Experts of a small language model: width 256.
Below are experts of layer 2 (counted from 0) of a mixture-of-experts language model. Rows are named router (the router's row for the expert) and show model dimensions 0-255. Each number is 128 + 32 x the weight over its row's rms, rounded and kept within 0 to 255. Numbers have three digits each.
After each expert's rows: "gets" lists some tokens that make up at least twice as much of what it gets as of all text. This comes from a sample of Wikipedia text that the model never trained on. Tokens count by the router's weight.

# expert 127
router:153109078134083110181099157145090151101178096124110146091136083084121088103085085103115108166166168147131139099136153151109107154112045120118172100106141130091137145230095132115135209130116126143155175096133147149109112074133062150137086097144092131091095111139151101118140151089163189089121154105102143142129100111118108122107082074115180090154093145146109081174116083144120130122179055110174083123112106149103156135108178110107104191103115136040148112130128161153104121157151141106161121133142170129121134111110137141090091057133050146201152173126109098150155134144064161125139179128143110081153085110130119153100135081154167134125204158095111098133126129106105130151152148062168137187190093137071085130159130046108111195134149176149130132123087143097160104127161100
gets: " the", " The", "'s", " his", "The", "="

# expert 86
router:116110110123111127186098146143100107064134143157086093175180136080146123126134098113153088202158134143148125132107128155128114146133141119094076083162105176084110117133087169150109160058176131153171112167129183167143128094149109154127155069113107130119132119094106114074171113123137158140134150138033146126083083086071101134086180112091097137159172196119096121166114111143141130092111140128146139203085105137117143110012091142197218133097112091084125125127108108151139095144168103147186108156110154140129157097122131043113135140142129113095068084157126116094129103093084130113122131089140122109179177133132130182158099095057138074071130169098119111143082155154103122132138131138146091142191115150113082129187069109117149122146152167132198071133134144159172121114130132
gets: "-", "\n", "\n\n", "==", "°", "′"

# expert 93
router:145100132144128044152007139144100109132152134156135118159146145099100104074121160141134135103176150189100088183103121145157116117139121094135062151119149125054126146171105145102144151123152147120117105155168130144117197173137068115160114137177120121127096094115145092111121109166100154150082158127111150184150116120166143120102130135191125105174127112129129158148164140127149073140148095167123169148088086128070122114136193118118171120084150147142145096039108136116158165129160133105055095195090172123112189097082169114161154094212179142164180158166113151078096088129080149137117143132147127187137158163124075161135116073106140088152116204144114125112163191146090127110102124126134131110138098129098177139134086097156172196109147072087123092146085130179134106125100109
gets: " at", "ed", "ing", " up", " made", "ated"

# expert 85
router:159130108072125166161119101150119110140095103092113089150147158103139136103060137075074135132115132133120102117133206166105172096169149165134108093169103153128137153160098151117070168072176173217130194070105118179111154116100047110048158042127116095136156108158148171106091175141115148093078100101120127116105123135125099126110148109088088108174116106126071134105095136117140115092083119112128102140134140100066092105118139136096209120125179173109158151150127183155168158070140110115071104171147081148115112119139146107205134101138087145141141097152149094123070110162136140034129142086127198157132093132075097081142134096168149120138148156143201147145121166132160117117071159111110108123137109186159126148133129129125144155137134140124140089139117142074145195104188134
gets: " and", " or", " which", " also", " with", " &"

# expert 38
router:118147125079093067117093139173106100150102079059134120121139142075156106168103125147137111173161210140104141135148113153116063128136120114114094113152168217090156127184134187102126162137130155115104178128132209144123165173192135130084096143196141116108129094118216127168137115147097192155134162174128136111140121114135133087105116179137098107138128149063114103141193171085146062151202138121148122114117109165125135124126158145128152125082118141145112052105139107151106159093150120098112118235132135096092142143117155142111167087115115180128138062169120059097119142169102165139105126097178168107163156092145108137138155109144164206129160139113123097095089225060092128143147164114141119146129131161095172107152132104118151167156126072127094142099105151111146146112108115
gets: " in", " of", " on", " for", " at", " from"

# expert 116
router:094132071129030175178135154125075120126130135086104178142166123164172078116119137136089159182136150156148113159084169107105087124175071160152130117125086130113103112174071156093147150099148085115134126128162142161094138178151119187151076171134139177129107095169111093114143178123105130101128091174136137076096133103092119095122114187138162125157105120058077171125143075091118105158114082161161088140135096115105114101131175061118122111117128062144157099041113058170160106109205099137070138106112073085159201136109092077140161130098168152158123130113113115130111092121091151138128127129139161190176111079117137154142133132128160115120168140088190160136077131131073119105161146113104083153084098157154173096179139071072134114123169122104108133103105172124140176129142128
gets: " (", ".\n\n", " \"", "==", "\n\n", "==="

# expert 121
router:144109135140083101173105150144084157136126101075077150160152101112165133088057110095112183152174172156121136135093156154115121116188068131074116111117117170085193157128107145113127182116155166195094138104115136157099107105110127124084144138117111125073078094117114117091118129098089148097132093132080144161100104073099104119088138118126104088151091099106120062083095099107183170123129135165177121083095089163108094102090167114120098211078103101101093110102139122129134170110146095121121102154084106070054192087128096121170116158167120168169113128155153132110090179174086175125142130121154157149132164128076130166191170078165135108164142165159138103137120146121188151164199140095115145153089122151136102189175119085084134188107149130134098099071102109065084122098150096
gets: ".", " the", "-", " and", "=", " The"

# expert 69
router:171133119135143113098131198148134097116162118058115116151149109117121138105161174112116182126071144153086121101135103114103143080092102145143030144123143136115110156244122136105131133102186148060141105124175181135142103101112066089131149173178150179152137108165163125140115092144082130175107086128139229144087133143121147172137140124091129098148147162134173115141117097080140141139102063141132153095104169126119149143097166168124134103169128126134143117154149119144177149156120124118119114150133129121025119089135092109087166133097103122122121178135146141100069120133112149142119152096106198134142119119164126143120179125169148158128124068121174086103156148185101169207083107071158109127117116111099108166169111142134061133163142168116113153121113232069151125041109090
gets: " |\n", " The", " was", ".\n\n", " War", " well"

# expert 98
router:144094079138096145156102171227088129103125143091073144193179116167124130064100172148118145159138136145137109117076143112172117103124088097129119101164128147110097147166075143147045160062162118179108093117093172179152075169142151159091083172131133159101068109151183131138095160121114128103193099100121139156084159080108123083107109145132081106134089113170103097059101102157148153112172152125150089107094132110107087161150124104153156166112089106169154071090108096118134152105109086110163147102090140105053180098127116145155132090204166166156046134111161179086090186117136146141127141141088212203156145109134130133125171090148154128105173108107161133112083131124142137128100105132119078082134130142164116168157093093130154147098164124131092110129117146098100171127117112
gets: " (", " \"", " —", "/", " /", "%"

# expert 76
router:097103127127092178176108222166107130093165066068104123126107117158129127140082161129139106136116178125152116167115110095147142165170096120125150112187123129120168128133135138137139142125139184172111182173172180131101136140117120110127156201116142158108124112131179104096121185062061108146153104127096135154080084152146100125132146135147101119159135163131119126123088177140164077094126081185142083149109081081108103152127128113175112142084130105058118109132096086202202112108105122096046134114143108137163162153132110059176077089107130140130143113153098135130146126098083093066186103166108154099177142172111073143094161131115109109175182144151202146165161111157090133176156115109132171178126096098143187094119161116080107110174172164117156113124121114132133043095163101
gets: "\n", " |\n", ".\n\n", ")\n", "\n\n", ".\n"

# expert 118
router:126119111103084092132144140134106165120123119106067158161198128136090088136098130084128202158164186185145081075099132131142116106212094156148113171167129125142138182114098164099145169119124148159134076155094137192101128159110110112119092125105108133119138075151122074097138082110113172134125111127094128131060115100138135093090164089109079088144066110077064079091096119084202156171090106116165127087077120154087128143094117128156144202119050063154086093132139114137136120059129124121101152136108072095029204131111133108120082165162101177133097140124099081078121142168087162100130129092092107147122153185086089120133145074135137149146131133160121105093125125125134137139107146078143124196126144160154142136135083116086117134194155147115177117114124109103085141109168124
gets: "20", "19", "18", "–", "00", "10"

# expert 3
router:114081048096083140132110176142091107079079167148122117164200111122106129169076082157111087195119148164155098135103146125132072133114147099126072118137084179084113102141122156132112131101205113123154106147138186189115114139128091157143115083122109128095119116123103123072175165128123150124142126155044155103058032072088141120084190135137139147166186183124090126170106081084130124125097130162153129199086134125119110079072131133133202174118111074120094140066125121121149079111190109145145119120151138063155163122095113071136144144126096138115100098140140100095081101092085148099122087124125122162161136110128114165138139087080110070116175135100122104127090158121094131116149150132097084108166113090150126132191105080074156113124156130137190076127112143131144140160172145
gets: "==", "-", "\n", "\n\n", "===", " |\n\n"

# expert 68
router:118105119156122152188131128156088217121129115093122140153129099081142092108135106065115147160157162172139114168151152113139152132155135203120125104181108157132123135119100150156069154120158178128098166129124145202099098108143087123156091160096057134144143070159097093108181148086087145140150138134087141194095101057133137061120132093138134061136083087128088090088140081086136129127116125108151077119086141113104096080109149112164133192130130111143120135083128143154165138112179156075094097144098123034088177131105131130174136124166119161191065128134130125121084147161095158129094132113130114172133177182098134156181143098143125118135137113134131168090152187114192185167112143066131124141126154146127173161161096133055105111152172161050125100060109136101113176105152127
gets: "i", "a", "o", "r", "20", "u"

# expert 46
router:116087101144074096119111158150073164107120110066118142188152065089132106114100108091134166176145189173128102135113108134132134141182089147132132127149127149101148178131087153123110175106173185153092129120115142167128057144143113122109125140086090156090105086110135118111122150109113176113137125108077162157079100065095123086089128103150100077161089087087087097034121069112161168126112152154144091102078109125081104106083127107141136219078101112155117100148128126130155129110125113097081121155108099099062195102140116134175097127194083173149102123160125146068103161179080134094138110119110132096147175139089111176173174077135110124175184112155108105120134151105183161173129166100088106179114099164164130169184073127078118167136160144097140092089093130099103124094157116
gets: "'s", " was", " one", "20", " United", " were"

# expert 107
router:109108125117120146136127199185108109134164115107068135226153084142124117117135162100154168191192205163137096147113143134093150132166060160110102123159146129127110193142060125100107192042212128153113129120117153202157109166120121121081141183110092174076065092085125125133105148180121139141156101123124137130082149132103178123114109149171087076138107106123082110097127105164133150138107151091196097161067109123120111094121185114122143152107131084145147087128112101114131119127139130140114131132116106083063241131167133091140095128163140138117132163120122148106121137123084136131116150129126184144130143105093123154107196061111131126144198118116161083117103151163097181130104134102112116144114120189158114148210127127093113148120133097115112062076097126066093129135141134
gets: " ", " (", " (−"

# expert 120
router:132106122112086143144101128115104106156156102095113158126157101124173086109121128139194121116127131123114123135167093159179109114156164140143123110142101116082140229129116171115078145163232153142059121148118065127192132155129152167105101243150132122129119086183142143131171163060140150111102131164138131155103091105144145124095083084200056132132116162130134069165125134154126138166079138127173127148116098140083101140090087089118128122097112148082140092094138063183178152108169080127143054163076141089106133118153124154141113114108136160151143179130158055090151109137168132137171173130106135122134136152095145125103101116184166159118145122117159127091122127100189173123111124124107173119115166115139136141136116130128067162105125123072059143107087152026091065102102125
gets: ",", " –", "),", ";", ":", " -"

# expert 34
router:093097065140101092116119150178105144121081074107146134215111097117108117109133132086113140126099177138161122166127121146120086136166146094135064155158124145101158145126118118130086146108137211128171123129110135120147129108106116142088128161142106147066077113153128106104167145103124199136124149083056172123052105108144144120082134066159088085131127125121147117106100090053156113089094108125134118098032080119129078110108109148138103193132075085136134106121150116141114139078093117129086121141128168117113145098091167137131164142172130152157144133124124133123083162147082126118153121074134096197146170144130093121161142089116138158175180184154111097184155109122092175224117159103105114129156134141126110180191021131104074175116162167136131032119123156142130135077102119
gets: "0", "1", "2", "3", "4", "5"

# expert 75
router:110093100133082088126108154148078162134113103083105133183149066099145111122106114092129174177141175164116099148108111125123114138185065155126132126162113153089146174141090154121102172113164179165082128113105141177128075145142125130107136145087078145084099084107135106106130162107108183118129108103074161146089103061107115082087115101159093078146096092091078102046122058112157159130102145156151091104073113133096102111082117116141130228089111091162119097140120126128140128130137123099077103158114097100064192106137126141173089140188099180152095121164128142073107158180075152095133105131097121103148165149093116161179179070131107106190188103171124107122133149101181159176134157087096117170105116161161137167176081127094131177149161137098139087096087130085110128091150098
gets: " ", " the", ".", " New", " September", "N"

# expert 45
router:113085111140074102133111168141086165134124120081112130169145061114121116116093096088117154164150178175113095127100108143138109156181065144127130128129119134068162181139101142131102165112153174182101117120106135164113058136148104128132156144095080141066109076122140109108122155097112184117141103121086152150086085067087135061082109090128089071168099091096085086052124065123174150126111142148151083109084095120092098105089118110146133229094116095158116109146139114127142139135124098109077118165103090092079192107123103114170094122187096171142111130150119138067101152169067150100129117127116143092147156139107112166192159070137108114187176114139119081129139154108194164176120177094100108165128134168129139173176073140079139169143153143115139087089079130083099143098158120
gets: " the", " new", "th", " local", " C", "09"

# expert 35
router:089144019111117053147088155187112166130202091130157119128154117114162119070143071131129129150133131165127086171103100145109100138151123134130138175128149250085111157140085122172114139096135148133157153164153148139106174125099114107104099147105068091100086112076162070107108143136131148155130109108142155132120143091120123092113150156096116077117118089123127111162103180106150109090134127093088156147102087118086187132103101126192175221131143184080118122155183149162180155157096077127131098169065149094095183116156071126154162109166087119182079127152159138102089151157107128081108135121113125118183136182063123145125101105108155097127139179114131070146159155094105173185142169136183108113150082139140090108159087105112142112160164114112095077102133142109086131138131119
gets: ".", " |", "%", " Total", "°N", " population"

# expert 97
router:107091092145080085120105157151078155129118102077117137193156069099136100116101119081114163185144171177116104136112120117129119133177071145115138116146135149079154169138083143152112155105164183172075127120115150183113070151137099124101135150089082146085104073107130115097124151113108181124125113121068157148080092082085123080084118083148111088151097089108069104057116065113172164131106150140152105095078111132080099108093117107153125215085098093178115098148123112135146116125138105108082116148108102089071197103134120132169102138191097176158106124157132127063086161181091140083136108130107119116148145135081109173175163053146105099181161109159121108116126138084188170178119155082091115167106115156146133173176084123081129173142149130098136098091088114093104134089156113
gets: " he", "20", " He", " it", " and", "|"

# expert 48
router:133095120067117129124118105129134128137085091085077164129135097060186063159127085104110126141130111156155166128158156194111166116207145086119150091089094142115122163185116152158117150153192118170090115238099169122145170091152063108144129112123138105098092115136143140159111113116120190074053173173130116139130092062107117123091144095138129115175148107124064146118120125154126112158183170128156161157109152143124106145135142151109115122093146126121117082138154123226119116123142155106177084133128120133118147148156102086088100121128166159124149148142121080144172078158111228153169106134125110151188119150126125160149171120075111106112149168157083170132120121136130134166182177117147126113175146189139126196235122100084129160109150149112118139102118191135170119072134133
gets: " |", "-", "|", ":", "=", "=="

# expert 109
router:099171066143077094127090138176104129151162129142146110158148136180169087152104158081168142118145157166119077122147139146090065165186091144093040163157143096110124174153125152150068138063122181132176174188177109173146167113110145147123131125119096137108105101119135110194171120092135132166167119202108146165091095074107107104106114106114136140138104094131086132179113170102186124065147071129150129116097091162107170095097098127161119149117118172071157076078183144144157138130108110090160141173091156111124135084159130128186121099177152153149058178117168134121142126117147129112108154152160118136133176156148146151147155101166118159160126123111194092189123137085114139130098164134100077209126115139094081115162106085110174141107177106155143076086101141093086134062129145
gets: ")", "\"", " km", " area", "}", " station"

# expert 62
router:126101086124090141183111144102084149157148150115079135131186121169118083115113106053127168193096159137136174160116157098126148140197123123147084097088125110123108146132083175152132118112116107118126112135140135148118119120130140161107094162129126185082115088153169114112093142128068172124119099141112131070132152110086106075100084141167160148138099101123083147096095101068176155134129110145182102130128074139103093145154124056092143128126122137163166043028091130181177127092144114080110091146033110181114191106136105158134142121139144127142129159128121162141129129114162131142127145120098225129171168091096133159132108110106121136201167170123146165144160129119122129178108147088116169139130118190195193119153100122039114197064117123084091142147089163108114131076121122
gets: " \"", " (", "\"", ",", " |\n", "\n"

# expert 18
router:117105091151094099136120131171071138090127122111116135140177075111133101149078144109097206109123190185100109153119110124113109139147125163121174144135123161094149184134100152142125185147131178148114115128107122184120073140185133143137077110095083127121139098150162095109104147092137135156168128102082152150099087096110142108125151078153079130165094131130153096062123098124153130142189142146136131113096132106088160099130114086158106224138137080155114098143130149135153136142135128075095150173082103127040190109089099143190130138144142141158103168182116126036059126200063171062152115118122146083160140149089110168226190084118099110141156120163165096094138134131174176160140157113092112159131126150126115159178106155110149185121145112065141072134081153103121123097160133
gets: " |", ";", ")", " —;", "0", " /"

# expert 60
router:166115112077118181144078104120129107119115137107109063118126159076122136105097141104078153158085129140128100136142170149104147146141124134148090114178127109080141143161111157165115137112174164198109133099081135162158159138129055076067130057162110112115123076151124166116077139185115139043084149132095127116144103126104102152104097095168079119157123073100067149144127112176137101148135147093095114171145149104066121154078152125091204098124160165083163172094120124130187177129145089153104062173161116163077143132110179084178151061118108145190114164139131085130074094145140134074186120117161213150133073157109130112123133094170181130102129163143203143156113137120106139115119141104104082105125126146114157109147125125071139196093163107108141059116093153112151169107125148
gets: " and", " as", " with", " or", " which", " that"

# expert 20
router:137151138072121106067077113100086075119079073108077097130155130086106090109087132136172105139137220161199115151159184149134124132150127102093116127146109172081139108142125176083110144136130147137082141176118177119151172151172133124099102166147133155120117107096200166133089141154115152101122150076107179072119095091113140100126182106093131103152100172141098178113133163099123094201179125118148106205092158142101137121084161143131128129114105132105148127097096130120075200141167110062112107160130144094075150131082164097115134086110093151194156138144162091123151141125148145130155166112184211159127068129122125141103148129166163173122150095126106141125074177112116108134154158126188174104127168125093164145136100081091125140126167088129115077099052173125183142126045137
gets: " of", " to", " for", " by", " with", " on"

# expert 49
router:174137127089115128151093138160102107136142135115102199131131076127127133170134096101109166127121178159151161148074068102141133141139165160130105125129122163121166122130069120080071132081164143162118119121159145137128086128122137124139103138119164172090095129134160158089084114122080157140068176117118133138133132089093116099098096106157134116152167132124111101096134085131175090119178150111164126116116106156125099159078147137190133148067043073163121139130075098165150207189122097037125087203060133125038132118147161080113168067120094132182104183166117143154080168123117143156154110116181103148151097118095163118098105110180094118116155144099166140082119163100163176116145142025201151115130157184157110150141073100090084126169126140120132111093075128118101098127121113
gets: " a", " A", " an", "A", " In", " E"

# expert 30
router:088137086139118119140111160135101125205118148064105109174171105099113086095145147152143140132100135133060126115156121072122153128130161141113101181119107112109131151168074116117122156134129146186120086162125137239149075160099116129120095126151146138118120100109130095147116170154130160117082134144147132116148117095061137118106110130159129083158114088096114117144127125161104127058193137120162126091124132145083092189087152148209119169089136140073139143104087060058185140142085116104095082153099133191132142102175164144184121100183070155178121132180080111137131130133121185142138128120136157146137098131084152103167159112168168167103097124205108095105165141159135130111213192166086122155137090133207170128158106088076084114154146150081138075126132158089148093117169158
gets: " was", " is", " as", " were", " are", " be"

# expert 103
router:124147113103101129116089123116077136174119112100122120120222129148181096106129165125141128129124137115154132119162133133115121167159167161080082096138091145087163192139137177133098136140200173144103096135103106148201117162186169147119114207159129120131133091165109154114180178067159134161112143131140113148124105083123134135117105089173073131167127149142134076151155136149138129163102156126135182174104111095069128119076073120181134121132115158094126104114139101151214119092143090154162057145085147110122150116158151150131154107131148155143142208191144075097187074129177146096140194099118143116133156149088155150099127098195132151087133109122201116090108159097192217147137129148097133140136144126092100104142127126105108160131120142049081133080100152065154050102144163
gets: ",", "),", "s", ")", "\",", " family"

# expert 22
router:088100067122109088114108133189102130102072080102130143201092088091123123085146152123114146098106192130176141142098132144120091122140167091099085192151115145105155134141127124112103155061129184125133143108126151115167095130115120144097149196121129118076082108129114111071194165142104180133126163093091161104065133097132160107098099099160130096154149113141158101069106107064133120076100094119108161097053099126123072114117119134144125186125047111124165100121174106160123165085109094125084132140123153101087134081107148144149170128180123173153134119114160136085088125177090128132153092091156105140138148157144109126176151093093146174161171152136122106171159124119094155169096151105090106126095147128152132190166000139103073145117179185130151053121131140112136101055106111
gets: "0", "1", "2", "3", "4", "5"

# expert 61
router:107113079146087103123112127161090113123079087100110148213119092100120123096135141142122139110102177145172131117076144139127109119154164085110062147165100140090133147155113123129112146083126206150139126110097132122174110115110127143095128200126136148093095103132120121112188162120142177173145152090071166098072104092132180056092142116189104080146161110111149080083081094067159116085088155109118125113066046128119061118108103130104100185110062079125129110111139113138119158077095081130093107146104157132126147079080171169151187137193143178150123092120158130095107147173097122082143093092151098152142151170143125113170149097108151139158182139131136106181148107105122185177139156084093113128127147115137128198150030137102114152120175168131139049103124160114124125086098120
gets: "0", "1", "2", "3", "4", "6"

# expert 63
router:111093104139070096118111151152095162136117114084115145196146069100151113126100117091119163175145184162119118140120101122126119150190088149127129132155126146095148174130087156136108180105152188168094134112119151171111064143147117126110123139082077142087093084102136114095128156100106180122132119105078159141082095071104117079099121102154099082152092080103085096043122063118154171122104143153142092095064100119090103097087115119147133211088104111157107092149133124127148128119137129095089108155102090108057212108131109132172093136186109174156118131161129140075096157181079149085133100117108132107147154126088096178173172069128120094183180111157108097122130164100194167174123153091092098176123111170147137170189059118092127162138160138094141098090084131086110123090156118
gets: "|", "In", " and", "-", " was", " John"

# expert 83
router:163167107137110167156111167135111136088167121099057125221154078142148092132117120107080191224138128135173139154109143171145125159156069148114136071155108133116105124132132149152066159031137155145116153151145126127121068111157157121088095163113119125084122119155138133065094129112080132107130126174088173135105096101086083103124109078141164079156177141086115162106157098076164135161085169140183132133091139179109109100034137069133100172104145110170121150116089125097150177085132104068077119164050125102053155062128137078135150124132132142126139115170119115087124083134135128135196115136155120125169146121108149154137175104171201082126146134134142095124109143118144149177174154123165154189148160134186123154131094110133102134099143149092161151069133149126093142111140112
gets: " B", " C", " D", " S", " K", " P"

# expert 5
router:114105094138065091129118172149075159115122102077096136186141070116123117123106096083130151167137190182118094144115106136129129147172068161112136116159133159097160175137073149127099171125156190168105130112109133168104074140130106130101127143084097151078095072100130122112124161109097175111136120108088151153067096061102114087085119104151099080154097091103077109036133060130166164131095138155152104099081107131092098132091107104131134229094102088160114105149120116119150146142121116095081118169109103111072213119137112135182108130175102174159103118166142138077108165163072151098141116133109117106148169143092114172182166061123102107167163109146123107127140161090189159182119169100089108152111109164156137160180080129080135162130158139102144087085090127079100121106159100
gets: " A", " |\n", " a", " H", " S", "20"

# expert 115
router:113092101130071092128107166140080166124111104074106141181144071108153124120095130089121179164139180174101117147120105131133126145181083164126123127145118150094144172136079152135121179123160168166095136128104124182123074151152110124097140136082089152082104069117137100099143164102115178120144110118069167145091080063088120074095108103142098091154099088094081103051111060085157153135108146156154099112084117136078100106075116105133132229089107117175107096157129116148156126116132126095076122144117088082060198120126129141164099134181096175165104116163127136077094160163076142092130124122119121097145178127095123158186173072128093102171180122153120098132128150106182173173127155101097104153111108166159131174163067133079147167145156134090141074086091114098108124096164112
gets: " |", "==", " and", " in", ",", "s"

# expert 113
router:184118075097098103169067162151092142080158091151114180086125058090141114086120119123112114128160143166150138121155113101109124153109056097111143085103118144109127145183109163095110184141141152152136147075140133156145118080142089115128104083088135198118149121113146141114102128113132180097107189095116131152137118064100126093095079095081167109180095161151100104146111110136112119121170100146176121160130132147105130181065162096117100132101151146082128123147107107158082147162154159112170096142090181132087124134129158104083083045110063156207120207139142110164111138157067164144151183096129109079148111120125115160103110084166122129110209115092136142098146185121108133127123130041172178177165064143114104109153108050122090158142147182141116127112080160083142084133126114
gets: " the", " a", " The", "'s", " his", "The"

# expert 9
router:099147092130115100140122160157096069194136102157096125126163151148115120091091143129142138120096100102107093153084201143137131144135140122102107120142111166109179159163108117135158154096160134113066090165153143133154142092157146103110156120098103189085146117153145141099196135146120129135170135150134162074112143097044151158100104147194123120124068078096165183118128114068112167097137149195144138142120087095080097082086099098194091169071062117053150132069123137110151133118158127081136135172138185108130145109132082153154105114159132193141129148134129103059094084126121145099144137153099115188124142150149107113108157131172151189164218163185140127110093162058184168146170129146151095168126099098093104096167080091124116171116163100097115108060119112113123074087140166
gets: "s", "es", "ers", "as", "us", "is"

# expert 14
router:157097128066119117144127115176125087119105098118093138121122109090142082158104145087105118127108123147151147140148148166127160130204147130127135150104122113130158178210136138168146153153194118171140122238145139135181147106127109122136085107145123095085128120118187144137119141149105193099106164155133117140147081088093138133083185117121163113220153120129084170104110160144123138165173161138138154143117157108119098104130145133097140139087165140138146094126137109244130125157147146085163085131148127091069147140169107104095155148092160167142118186138101074125138070139104219162126111113114130140201115129134118173164169114080097119103153178175096146126152137166153173165130167137136104119156127142157092220247118135082112163081148163138118133096102205116130099112163140
gets: " |", "-", "|", "==", " -", "="

# expert 102
router:114078100147076101120113163153092156128122114086107142185147077089148103111090104091129173174147186178127111148112111128131109144187074160135130125151130148087153176144093146134104179116158179165098140113108142177126051144141109121104144159083084148080109091101128107094128155116108187120126099110075161149079097076099115075095121099147093087150094096091087101038127062116154169130105140163146094103084106125104114099084116110147131213095103089147111098141126115131147137123130111097074113160115111099067202108137113129177095133190097178152110137168121138077096162170073154092134114122107134101153162130098115160178176065140111106186176107165115095124137148095194162174123165092096111178116114156155129180165065122080134172146146140102140093091076136098101130094155116
gets: " ", " D", " C", " her", ".", " John"

# expert 57
router:088133111121062118167072107087100142141143120116121164111179100140133103065109140083174117142102156129148141139200086160150124162157156152097099101166117116065149213104132151094095122160187152176078170162104112121180138178139117140112087199134129117119144103166141104143177202093153144145103118144166128145074101089134162132118112103195044131125127173146157092150127133164121163169063162118132129150125147124069122118092081106192118134146127159088162085143105103168211107096162088118126095177127121087115134124165164173114152130108090144155150187148143090131161093157160136143124190113089090075163153168112143143092095130164127125118152113104203112045110140165203159134127147132099134108107157097135116128125131114137065135113114133066065153095132152098076086130140100
gets: ",", "),", " and", "\",", " when", " while"

# expert 40
router:135121088121111115152140153154113140136144068140119147144130068129100121148102129048105166096106162131125123141188156135116140136119111185145172186104139195097131250149124129174121167162135154134108114151126120152139160091147085092150088093127057135138135106142206084123106173115158153111120110113116137133119105145126110123123142135149138133183066090122131095090137138132127121140190110153103135083084116102120166093155106095122122225099141173156170078103138138198143119090129138038134144153069138102046163121137105109165127136125135160140051219142135120086082110173106187138121111131124149115183069133135156121218179123090131119134144147178171127128170121109136167190119119149139107124127104109098097164228100139103105147150144104135144084153092120129109068099123127
gets: " |", ";", " February", " May", " November", " —;"

# expert 105
router:157127060125091081103092227145077128140084120073090115192129064096125109140085086117126152127119130178129113137112108137115151151142114115130133099148139155101131166154095138136064148067136136191108147105101166164144080146108112151127136170119152186111112113131145170081102142089161135118106112124067151145088112100125171084098141092136129094150055059100079103069102074093173157081137112167094126123069119149110081121097131108148135189076074075164116150142126096150134172139115147085126142115088123133077153146119117158183114081172100162142062129151112153102110173169029152124110103138085102145172070175088127138185150073120142091200146102175127102106083128128155182135096122141106130124112161169166152179117060107115141158114142128123125100130108153100106121092138093
gets: "0", "|", " A", " —", " W", " an"

# expert 54
router:131098139138137129116140179145102104162153145123105106213186088113123115120132132094158163206177201174137087160145135122109155114147056162106103141161152133124111171123043120125138170078164130149097133119145159229153100172097135096108174181104077168093062064088110147146113129155133140161122112117099132164115123128083178136114128138191093062147105108108102117099102122147134160110100126095159115154062095150126116090115178104099187158103111071142120115131121108117135111147144141124110127150125100085055209125163124125151094141121122133145138168115097130110146099128096134106121138143161190124118149125066108189090179043160116112181199102139124089136114148150116150139106131089140147153098116177166124155179103149083139141130122137138111056044102117050120102140163142
gets: " ", "–", " −", "–‍", "⁄"

# expert 55
router:152107106137121142107125180097102135134157111091087117225151065120178088169106146118092136203148153146166135158131119140172150125147112142118135093139105148118116134142110129159108132045136155135107160161131116111118066108155143143109099134153168127109100105138184110081142111146109129135142149168104193147139124082059082096103082067122163098149158098044079130082155094063176119164086141137175119141098119163108143089039119072142106187121145116163137111126088133122123162092110069093083111168062130089081152086104128073131139128112117155112093129172118111086114049153129151148181104139178141123170133138098113136155144102118190076126152131137134115094105152143193172193129140142160178212145139196161164176127067105128121142111138144100169157104137139124095161092154126
gets: " D", " L", " C", " B", " S", " T"

# expert 37
router:118081121087105137158095188174110145101162074060071136129153107154132139161115172123157174133087154108136131142144087150151143136146133110121116092174140124111168159151133156143133138127155197159068112145142168156153111114185142116117148161138121172088146110075190144087092139077042135093151116110074171197087075117137051143110123100181122126147102098149129103098092136142180069095180111149122109163103094111112080139118095134178148186085131103101109081156119136165142112081104153065078131129148114128117148133139122101168069104162125121129139099132077163109125169116097125093125107167086190122149211187098081141151154114113131101165195156199179152135159138165114136158090138090156182169137077134143172130136131096109120149154134164133167077093103130114085080062166108
gets: "\n", " |\n", ")\n", ".\n", "|", "-"

# expert 0
router:178109091073088132191082139143078117101137098141091161087102066132159141092128119128095133130165184164131134083132110110105110134122064105125120112089100111079101148209092191085123184157135144177172132089137112134155126105156107125125136090111158157101113121115147150108106134142137188112083169107129113121137113060087135096101096109080167104181113172157087106143107107127103080107160103107171129170134130136101152166060185094137124122094139149067126128155098120197093162175158102106159093151109176102096114110152160101106114077135069159168126195121150112128131141183052169155134138099160087081161089122123144146118127082158140122130167140120141123124135186121122144140133135013186167201170103165112131109152116065100118154145149186166148134083070133069134100131149152
gets: " the", " a", " The", " an", "The", " his"